Experts of a small language model.
Size: 10 layers, 17.3M parameters.
Experts: 64 experts in each of 9 layers, 64 clamped SwiGLU neurons an expert, 4 picks a token, a softmax router, a shared expert of 64 neurons.
Training: a variant of Adam for the experts, 294M tokens.
Below are experts of layer 3 (counted from 0) of a mixture-of-experts language model. Rows are named router (the router's row for the expert), gate (a neuron's input weights, with its number), up (a neuron's input weights, with its number) and show model dimensions 0-127. Each number is 128 + 24 x the weight over its row's rms, rounded and kept within 0 to 255.
Before each expert's rows: "mostly gets" lists some tokens that are sent to it at least half of the time. This comes from a sample of Wikipedia text that the model never trained on.

# expert 51
mostly gets: " Ma", " Sa", " N", " Ka", " Ba", " Gu"
router [105 100 162 112  98 147 126 129 143 104 139  95 164 152 161 137 152 136 135 125 159 164 110 133 150 171 147 152 137 146 152 109 124 152 121 106 179 121 161 111 165 121 140 139 149 155 140 101  93 149 152  99 146 157 150 116 127  98 144 114 161 102  97 110 116 153 125  87 155 112 104 114 107 106 102 160 154 144  87 158 114 153 146 129 103 158 145  89 127 143 141 104 146 113 157 102 100  95 116 115 119 164 144 145 178 134 109 110 130 143 160 171 153 149 134 156 116 119  95 111 133 153 156 114  74 143 158  92]
gate0 [ 87 113 119 107 115 160 124 122 126 138  94 163 133 125 192 151 129 145 135 124 118 169 106 137 156 155 152 144 107  72 118 153 102 150 148 167 123 113 139 114 174 139 167 167 104 145 128 130  93  98 149 113 159 135 113 108 127  93 109  92 139  86 109  93  82 140  96 136 133 109 144 146 117 127 111 150 158 141  86 141 103 160 134  85 101 123 119 155 116 130 111 131  96 155 129 116 133 118 112 141  96 131 151  92 133 121 122 153 138 148 128 155 149 130 100  72  88 104 135 106 133 117 135 154 162 174 131  98]
up0 [145 120 161 157 105 148 135 161 160 122 148 132 106 106 121 111  91 155 108 187 168 145 131 152 105 113 143 153 122 151 110 101 108 123  97 119 146 104 138 126 115 117 127  75 131 135 159 161 142 180 122 122 148 130 152 167 126 146 124 143 144 127 133 145 102 125 131 106 150 139 108 122 114  98 111 112 145 139 127 117 143 140 157 161 169 168 181 119 122 157 158  81 176 138 130 128  86  88  93  75 153 151 140 101  86 146 136 122 165 115 134 115 112  86 135 140 101 139 100  91 146 120 128 102 105 108 131 162]

# expert 17
mostly gets: "6", " Ter", "5", " Ka", "^{", " Tal"
router [112  98 146 104 102 147 121 142 156 113 127 104 152 167 156 137 166 142 146 133 170 172 111 146 140 153 159 152 149 148 158 101 116 152 120 106 173 114 152 125 157 114 132 138 160 153 149 102  99 141 131 104 150 169 150  97 114  84 154 114 171  99 100  94 117 150  99  91 144 129 105 113 116 118  94 140 160 156  92 164 100 163 140 135 101 153 148  92 143 128 159  99 145 119 161 113  98 103 119 134 124 157 160 156 149 129 119 107 138 134 147 175 162 142 126 154 115 112 116 102 139 150 150 137  96 143 157  99]
gate0 [120  91 138 126 136 181  94 166 140 112 135 136 140 113 147 148 116 146 174 127 171 185  76 116 143 159 151 147 112 135 148 127 126 167 152 147 137  97 127 122 141 131 157 124 151 163 133 112 126 126 129 104 177 115 108 117 107  70 130 104 171 125 135 140 135 116  96 117 132 135 128 123 108 124 139 152 142 169 104 142 129 163 107 163 138 145 124 107 151 138 131  93 115 109 151 111 127 105  73 108  73 127 168 112 129 114 118 145 121 147 156 148 179 130 158 125  86 133  86  85 118 116 130 139 136 133 172 110]
up0 [101 131 149 136 125 104 121  82 124 127 136 115 125 159 149 125 164 109 121 116 136  98 168 157 132 135 118 141 158 143 108  98 135 106 113  69 147 139 159 118 140 112 125 122 137 120 139 122 102 165 156 131 124 160 162 140 171 134 141 114 110  93 114  88 113 175 137  93 123 103 106 108 109 134 108 142 141  82 125 150 111 135 177  84  90 139 166 104 134 123 153 155 174  98 127 129 104  99 177 152 158 148  94 169 162 136 114 108 118 139 139 149 128 162 104 121 160 105 156 140 121 159 154 109  78 157 122 114]

# expert 31
mostly gets: " Australia", " Or", " Romania", " million", " India", " percent"
router [113  97 161 122 107 140 104 132 143  85 117 122 150 147 167 142 172 143 153 130 159 180 121 157 145 173 162 145 143 148 144 116 122 147 134 126 149  89 153 112 184 125 152 130 147 175 147  88 102 147 143  99 143 180 151 124 113 101 134 106 148  93  99 108 101 167 113  85 142 114 100 118 116 104 101 144 151 151 106 152 116 165 145 121 101 151 143 102 144 130 147  91 141 102 159 107  88  99 122 112 124 159 159 147 148 129 114 126 132 131 160 176 157 130 134 147 110 110 116 118 142 151 158 126 108 150 136 106]
gate0 [130 138 178  96 161 153 149 123 135 151  90  82 134 138 141  97 118 112 127  87 168 137 139 138 117 157 129 131 110 137 139  91 155 154 121 147 150 127 131 151 142 103 123 118 106 176 157 134  89 104 140  77 127 158  95 213 131 130 109 131 140 142  83  84  88 138 131 132 115 134 117 112 119 120 161 100 148 135 156 150 139 130 102 135 137 102 136 136 124 110 114 111 106  99 136 140 168 123  91 115 112 123 157 121 115 103 167 145 131 117 124 130 153 109 105  79 135 133 146 133 117  94  88 108 123 145  65 141]
up0 [117 121 106 112 194  83 119 174 122 100 129  99 111 145 117  98 152 158 161 136 138 118 135 103 108 114 178 130 102 113 148  99 134 201 122 158 170  81 107 134 113 138 147 106 122 129 176 130 138 129 157 133 115 153 156 175 128 101 125  91 170 156 129 121 106 116 149 123 137  91 140 130 106  84 134 110 124 118 146 110  91 148 109 123  95 108 119 133 129 127 184 127 133 126 111 158 161 139  95 120 127 136 138 146 125  97 151 126 103 117  92 127 147 111 152 132 164 122 129 117 102 121 143 106 166  90 153 134]

# expert 8
mostly gets: "3", "2", "0", "1"
router [110  98 150 114 109 142 113 132 143  99 137 106 149 152 158 155 168 141 145 124 159 163 122 139 155 161 153 154 146 152 158 106 118 154 122 116 168 109 160 121 156 110 139 135 158 159 140 109  96 150 145 109 142 156 146 114 128  86 142 108 174 102 106 110 130 154 107  96 150 118 115 108 104 105 100 158 171 145  78 160  99 155 136 131 103 155 153  94 142 134 143 107 146 105 164 110  86 109 125 114 117 154 166 148 158 145 114 115 123 149 161 178 162 144 125 144 117 107 118  92 151 147 148 126  94 158 172 114]
gate0 [117 100 118 111 145 131 132 115 137 143 120 111 129 160 150 140 147 147 137 108 131 159 131 171 122 162 146 146  88 134 154 131 149 140 142  88 171  86 141  84 150 126 192 132 150 114 126 112 105 141 123 111 148 146 163 111 113  63 141  94 153 138 111 116  73 140 105 110 140 105 106  95  98 148 120 181 165 153 120 150  89 152 149 157 124 123 129 127 160 142 147  97 151 161 119 100 127  99 138 103 140 143  94 135 138 154 128 123 102 187 115 144 159 120 133 138 106 115 138  87 118 125 171  94 110 135 152 120]
up0 [133 119  83 110 133 136 159 117 117 174 122 116 107 136 149 113 163 111 157 105 104 130 120 149 105 146 127 137  90 132 156 146 158 156 124  86 159 105 160 100 138 143 189 150 132 126 136  96 147 111 109 106 132 134 143 131  93 103 142 111 154 143 111 123  83 155 117 125 109 129 112 123 106 159 120 157 144 118  96 132 107 137 117 141 126  95 106 156 175 152 103 102 124 172 109  85 156 142 140 102 153 132  76 103 114 172 151  85  88 189 110 138 144 128 131 109 120 108 137  88 100 129 154 109 135 150 163 148]